config = dict(
    num_hidden_layers=14,
    hidden_size=160,
    d_shared_expert=128,
    router_score='softmax',
    normalize_top_k=True,
    balance_bias=True,
    init_std_router=0.00925,
    norm_eps=1e-05,
    max_seq_len=256,
)
Below are experts of layer 3 (counted from 0) of a mixture-of-experts language model. Rows are named router (the router's row for the expert), gate (a neuron's input weights, with its number), up (a neuron's input weights, with its number), down (a neuron's output weights, with its number) and show model dimensions 80-159. Each number is 50 + 15 x the weight over its row's rms, rounded and kept within 0 to 99.
After each expert's rows: a language model's description of what the expert responds to; "comes before" lists some tokens at least twice as common just after its tokens as in all text. This comes from a sample of Wikipedia text that the model never trained on. Tokens count by the router's weight.

# expert 15
router:49 26 59 40 49 38 59 49 57 60 58 21 35 60 18 56 65 40 57 46 36 14 60 62 57 50 57 26 35 47 57 28 38 54 42 04 71 50 36 68 36 30 36 35 71 51 43 60 68 51 57 68 37 35 52 51 69 51 28 54 54 37 71 30 53 69 63 27 62 36 40 64 48 38 42 27 44 73 62 74
gate0:44 71 45 64 35 43 42 39 38 65 83 45 68 48 59 64 50 24 45 37 58 37 45 78 43 39 65 48 60 57 78 31 64 70 65 23 43 36 48 07 58 79 39 56 59 42 59 23 70 36 45 77 60 46 45 59 45 44 36 53 38 51 69 44 29 44 60 43 31 59 67 63 50 32 63 41 76 68 48 62
up0:42 43 56 40 55 48 33 30 68 65 26 45 36 41 48 58 23 78 49 78 64 68 66 33 48 44 55 63 62 41 58 60 37 19 46 65 66 36 76 57 38 36 63 34 63 54 51 58 37 71 51 36 55 78 33 36 63 52 47 61 67 57 70 56 54 56 44 76 60 62 48 55 43 90 31 54 17 09 65 40
down0:46 69 56 53 46 58 25 39 44 47 29 59 67 43 35 43 43 66 61 48 43 56 43 31 61 44 23 38 46 43 47 46 44 50 16 82 55 32 60 57 57 54 44 37 64 33 55 61 43 45 41 24 51 59 72 51 40 54 49 53 32 57 35 52 56 60 78 42 46 39 21 17 55 62 41 46 44 13 62 54
Section heading markers == and === at line starts, plus subject pronouns he, she, they beginning sentences.
comes before: "\n", " was", "See", "History", " had", " is"

# expert 25
router:48 50 56 47 50 34 42 40 43 65 35 43 48 28 45 42 76 59 84 64 57 43 47 65 47 51 47 34 60 31 50 36 56 50 53 47 68 49 77 75 42 40 00 54 91 45 43 61 46 54 54 57 53 47 61 49 40 29 69 57 42 51 54 55 52 53 55 57 61 44 49 45 28 54 45 35 51 71 91 84
gate0:32 53 65 34 42 83 48 20 21 57 43 10 58 30 48 47 34 51 77 80 46 33 33 42 53 42 52 31 57 55 30 53 36 56 31 62 71 68 46 65 67 62 58 47 50 70 15 60 34 61 50 30 56 58 59 54 42 71 49 40 54 36 28 47 38 39 50 49 57 56 55 52 47 54 45 36 50 44 76 47
up0:38 60 52 39 54 98 59 27 24 72 41 39 34 44 76 43 39 49 62 65 42 64 45 40 46 46 44 22 52 42 66 68 53 68 52 58 62 42 59 54 51 45 68 41 59 40 28 43 57 39 77 29 54 58 45 79 65 55 38 47 70 66 28 62 39 82 44 65 46 55 39 49 65 44 23 20 39 48 66 24
down0:42 90 39 79 56 62 47 52 32 44 37 57 57 61 70 54 38 38 33 68 49 58 48 72 47 73 68 54 59 15 41 51 45 46 41 57 45 38 78 47 28 76 44 46 62 53 65 30 27 60 58 44 55 58 70 58 71 56 71 54 60 33 65 33 49 46 30 48 37 75 62 58 59 79 41 23 75 35 65 71
Newline characters and table pipe symbols at line and row boundaries in lists, taxonomy boxes and tables.
comes before: "-", "|", "\n", "==", "The", "==="

# expert 12
router:44 41 53 25 42 24 43 47 53 42 69 47 28 63 16 43 58 33 38 53 52 50 11 55 62 26 33 40 32 49 50 35 69 65 46 43 51 53 52 52 66 29 27 48 55 40 39 60 70 49 65 53 23 33 64 54 22 18 44 56 42 35 54 44 57 75 46 40 86 71 33 28 49 52 54 26 41 59 52 69
gate0:32 50 24 34 37 71 31 40 59 38 48 51 60 29 40 74 69 45 54 42 46 58 49 66 58 44 64 60 42 83 33 32 43 45 52 37 38 55 48 78 42 43 46 74 49 50 65 69 51 64 52 80 24 53 58 78 24 43 66 86 39 13 72 22 46 47 61 45 51 64 25 72 61 62 59 61 44 49 64 71
up0:43 50 22 38 44 86 23 52 47 42 26 57 55 23 54 63 69 22 84 52 39 61 58 72 67 59 63 75 33 86 30 49 39 47 72 65 49 53 67 78 32 42 50 77 26 53 51 39 67 53 53 60 44 57 59 48 16 54 56 59 44 22 59 34 49 45 53 56 46 62 35 61 37 82 61 44 48 30 49 45
down0:32 71 43 59 53 52 54 56 41 30 42 63 59 39 32 44 61 52 57 80 40 51 51 44 50 55 42 71 37 66 56 43 57 43 63 56 52 59 33 46 54 50 32 39 48 31 49 32 65 55 58 77 64 42 73 45 64 49 57 30 62 40 36 32 29 13 70 80 64 48 21 36 56 71 70 65 54 61 33 44
Auxiliary and main verbs right after a subject, such as was, is, were, has, had, also, died, helped.
comes before: " a", " the", " to", " in", " by", " been"

# expert 2
router:60 43 48 39 45 41 47 56 38 54 47 35 28 40 30 57 32 50 65 69 59 39 40 74 63 31 25 28 44 56 74 31 80 40 49 49 60 56 74 70 54 22 28 59 70 49 43 74 43 50 47 51 33 56 50 33 38 41 22 39 41 66 55 46 44 56 62 43 75 55 31 33 45 11 42 58 47 44 81 53
gate5:42 58 44 44 61 55 73 47 48 23 68 30 59 51 34 30 58 53 65 50 93 40 36 29 70 58 47 29 25 55 47 46 59 30 51 59 37 64 27 60 41 65 70 45 58 20 48 28 52 57 73 27 53 46 67 50 41 59 49 18 70 25 53 69 51 73 76 44 33 53 32 65 47 46 51 30 81 31 53 34
up5:61 36 56 76 52 45 42 45 43 57 22 52 39 58 55 47 17 48 50 48 22 61 60 80 36 59 38 75 57 37 38 57 29 60 25 58 29 36 71 24 60 74 45 25 62 46 25 36 68 55 61 41 56 60 26 46 54 51 48 67 40 56 51 45 48 38 36 66 99 55 78 15 64 51 56 59 24 84 39 47
down5:44 59 53 47 65 39 40 39 43 72 52 58 29 26 78 55 91 57 45 31 56 47 52 25 60 59 49 40 51 31 44 45 39 34 56 39 50 48 49 50 70 49 50 43 41 50 34 58 51 37 70 39 60 44 36 49 47 34 59 72 51 46 20 48 49 80 69 53 32 31 57 61 08 63 22 07 58 70 27 65
Proper names of places and people, often their final word piece, such as Nebr-aska, Alber-ta, Nigeria, States after United, York, John.
comes before: ",", " (", " and", "'s", ";", " City"

# expert 10
router:44 60 60 50 41 44 30 42 26 66 48 42 48 52 49 42 79 14 68 83 57 52 38 64 59 47 49 45 51 61 71 43 75 63 49 40 38 76 70 64 53 31 36 34 47 45 49 57 49 61 73 52 36 44 67 47 40 42 27 49 33 47 42 45 58 56 52 57 46 47 34 32 40 43 46 35 56 56 51 59
gate5:27 22 43 39 52 60 42 31 53 66 37 33 44 55 27 49 74 55 35 13 59 43 65 74 66 34 47 46 48 49 26 45 43 44 59 52 51 39 40 41 38 54 50 35 58 50 51 28 50 27 48 49 48 30 42 76 33 63 50 54 33 47 38 59 50 75 44 75 67 74 71 75 46 38 74 73 48 76 44 44
up5:22 46 20 39 37 57 40 78 85 56 44 34 50 56 21 58 73 52 28 42 72 60 82 67 64 47 55 62 46 49 21 46 45 47 43 59 58 45 48 49 28 55 44 54 61 59 47 41 29 39 42 56 36 12 42 51 02 65 56 46 50 54 56 52 28 78 58 62 39 90 47 66 31 59 65 67 47 64 57 47
down5:33 43 55 39 47 71 50 32 63 77 51 57 43 75 60 37 52 43 41 42 25 72 32 83 55 61 38 34 46 26 46 42 68 66 39 49 39 55 37 60 58 69 50 74 35 43 23 34 83 44 60 59 55 46 31 53 47 34 63 39 48 51 54 79 48 28 41 87 37 69 74 31 83 54 56 22 75 41 27 64
Capitalized nouns in table headers, infobox fields and titles, such as Venue, Team, Award, No., Party, Year.
comes before: " |", ":", " of", "'s", " States", ";"

# expert 17
router:36 57 66 30 48 57 37 41 40 59 45 34 20 59 47 67 55 64 63 48 71 53 47 41 55 30 35 21 57 40 48 34 57 78 66 48 38 67 56 59 38 18 06 49 57 36 37 53 43 51 60 60 10 72 56 41 36 46 62 45 41 43 52 63 71 64 71 50 68 35 45 48 52 61 46 23 25 50 64 71
gate0:62 47 83 39 38 54 31 49 39 31 25 67 51 36 72 75 62 37 38 48 33 67 50 76 58 47 35 16 54 65 23 75 35 71 47 55 40 76 17 46 56 52 58 55 70 31 50 50 40 59 47 22 56 39 49 61 77 32 46 32 37 29 58 60 21 43 37 45 35 27 50 35 56 46 60 41 73 67 48 66
up0:62 74 25 46 53 55 69 64 59 42 36 71 54 48 51 47 28 48 67 51 70 56 59 44 63 52 42 55 45 33 75 58 53 48 69 76 39 66 45 58 51 70 39 38 63 44 40 87 71 71 48 62 66 65 35 51 60 32 32 58 38 57 47 39 53 60 37 26 42 49 53 47 49 22 44 62 62 31 63 24
down0:48 83 31 68 53 53 63 67 59 77 46 63 42 42 43 37 36 48 55 85 74 53 62 32 54 46 45 54 04 56 60 55 65 32 50 58 42 63 53 40 70 70 50 18 66 52 67 54 59 45 67 56 26 41 43 48 64 34 23 46 54 51 61 45 64 43 40 37 46 47 58 39 52 40 31 69 84 37 52 19
Prepositions following verbs or commas, mostly in, also for, by, on, with, at, as in remodelled in 1634.
comes before: " the", " a", " his", " an", " its", " their"

# expert 28
router:55 49 41 59 44 30 24 41 33 62 57 31 37 68 24 57 50 17 51 63 46 49 43 75 60 47 15 37 58 26 57 39 59 53 33 38 58 74 45 69 46 41 54 22 54 41 25 76 49 36 57 61 26 55 55 39 24 62 48 55 29 72 29 60 54 54 58 42 45 52 47 41 50 40 54 35 62 55 57 86
gate0:61 55 48 52 59 54 47 09 64 28 34 65 33 61 20 36 68 39 37 30 43 14 57 61 48 72 48 56 61 34 70 10 49 75 56 50 53 35 19 49 49 30 73 32 55 68 39 38 78 48 51 65 38 46 68 78 76 59 31 29 19 42 75 51 53 39 59 52 35 60 42 27 42 56 42 75 30 53 24 48
up0:49 21 59 49 51 39 33 42 26 53 40 40 48 24 47 41 26 44 45 65 51 46 64 90 73 58 36 61 49 23 42 28 34 40 61 25 50 48 85 57 58 57 57 58 65 31 40 34 44 68 41 82 67 55 41 61 42 31 57 26 46 58 54 74 60 50 42 36 35 54 76 61 67 27 57 67 24 57 33 39
down0:36 59 72 68 47 45 50 42 59 52 29 77 62 28 44 50 45 50 80 30 30 60 46 57 34 32 46 62 40 65 50 46 61 44 69 33 59 54 67 15 28 18 45 53 24 37 51 73 21 49 65 17 51 50 41 56 59 41 12 21 70 50 55 49 34 30 50 73 46 33 66 29 45 49 67 73 72 73 47 57
Noun-forming endings like -ion, -ity, -ics, and label words in infoboxes and headings such as album, Family, League.
comes before: ":", " of", " (", "==", " ==", " by"

# expert 8
router:40 50 62 70 23 32 43 47 38 52 35 43 24 33 37 30 67 52 47 47 61 27 35 62 71 51 32 59 29 43 48 36 63 37 54 52 43 71 53 82 36 21 30 35 99 48 53 55 50 61 62 35 24 49 79 48 38 51 51 59 40 87 64 41 51 47 64 30 64 58 43 43 31 54 40 31 52 57 66 71
gate0:55 44 60 51 49 31 49 57 36 34 34 61 68 33 33 40 67 51 95 77 45 39 37 44 76 69 65 37 71 52 39 52 69 46 56 63 56 45 51 69 61 55 67 50 53 59 49 57 55 33 33 55 41 52 43 71 55 36 44 85 65 79 51 51 60 56 94 50 74 47 15 37 55 42 81 62 29 52 70 40
up0:52 41 77 62 37 40 39 44 69 56 34 62 45 78 45 34 31 50 69 42 50 45 46 57 55 34 50 36 51 32 54 31 58 11 55 50 60 72 65 68 82 48 39 30 43 47 43 34 45 49 34 45 27 48 53 43 57 41 45 64 74 49 44 47 53 55 66 20 56 16 58 50 68 26 72 39 66 47 44 46
down0:45 44 48 46 47 45 38 29 47 40 49 62 35 57 47 51 45 77 61 74 32 45 36 58 56 50 64 23 51 54 37 62 58 41 45 69 47 55 58 49 60 80 42 64 67 74 47 49 78 56 51 31 49 57 56 70 29 24 40 79 73 96 61 45 55 40 55 43 70 46 44 17 61 41 53 73 48 49 64 35
Space-prefixed numbers in tables, scores, dates and statistics, such as 17 May, 1991, vote counts after pipes.
comes before: " |", ".", "–", ",", ";", "th"

# expert 11
router:50 61 42 53 30 40 42 35 42 48 91 45 31 42 29 66 64 50 45 45 57 44 48 52 53 53 45 43 59 53 63 36 60 65 36 34 55 65 64 44 28 12 18 51 49 08 33 62 42 39 59 59 53 63 49 55 45 45 40 53 19 49 53 64 59 53 61 39 60 47 42 53 31 28 44 43 38 51 40 53
gate0:37 57 26 73 55 33 45 27 55 43 25 74 43 41 36 58 72 80 59 54 58 48 68 28 56 68 37 51 46 39 35 71 55 48 42 56 59 44 78 30 53 47 26 38 41 52 40 36 45 85 41 49 56 61 57 42 61 59 45 69 48 80 36 63 42 74 70 53 50 59 35 43 42 61 27 76 44 60 50 43
up0:45 61 61 51 66 58 36 42 57 58 46 54 45 64 54 15 50 37 72 64 50 25 54 53 56 57 72 66 66 47 39 70 45 70 68 37 46 43 40 63 55 52 28 39 42 37 54 48 66 16 56 51 64 52 34 69 30 46 36 32 49 20 59 53 59 44 32 70 37 36 40 66 65 50 39 33 69 33 65 41
down0:57 40 38 36 16 34 29 24 63 60 56 36 51 42 50 48 22 58 71 41 49 50 30 51 85 57 64 43 47 54 60 42 54 41 34 51 45 65 66 61 68 63 71 40 66 38 35 33 54 49 46 38 44 88 52 60 44 29 12 46 61 39 53 54 39 72 58 79 45 31 48 47 23 63 51 36 46 41 62 64
Mostly the word of after a noun, plus institution and role nouns such as University, School, College, President, minister, coach.
comes before: " the", " of", " for", " his", " at", " Representatives"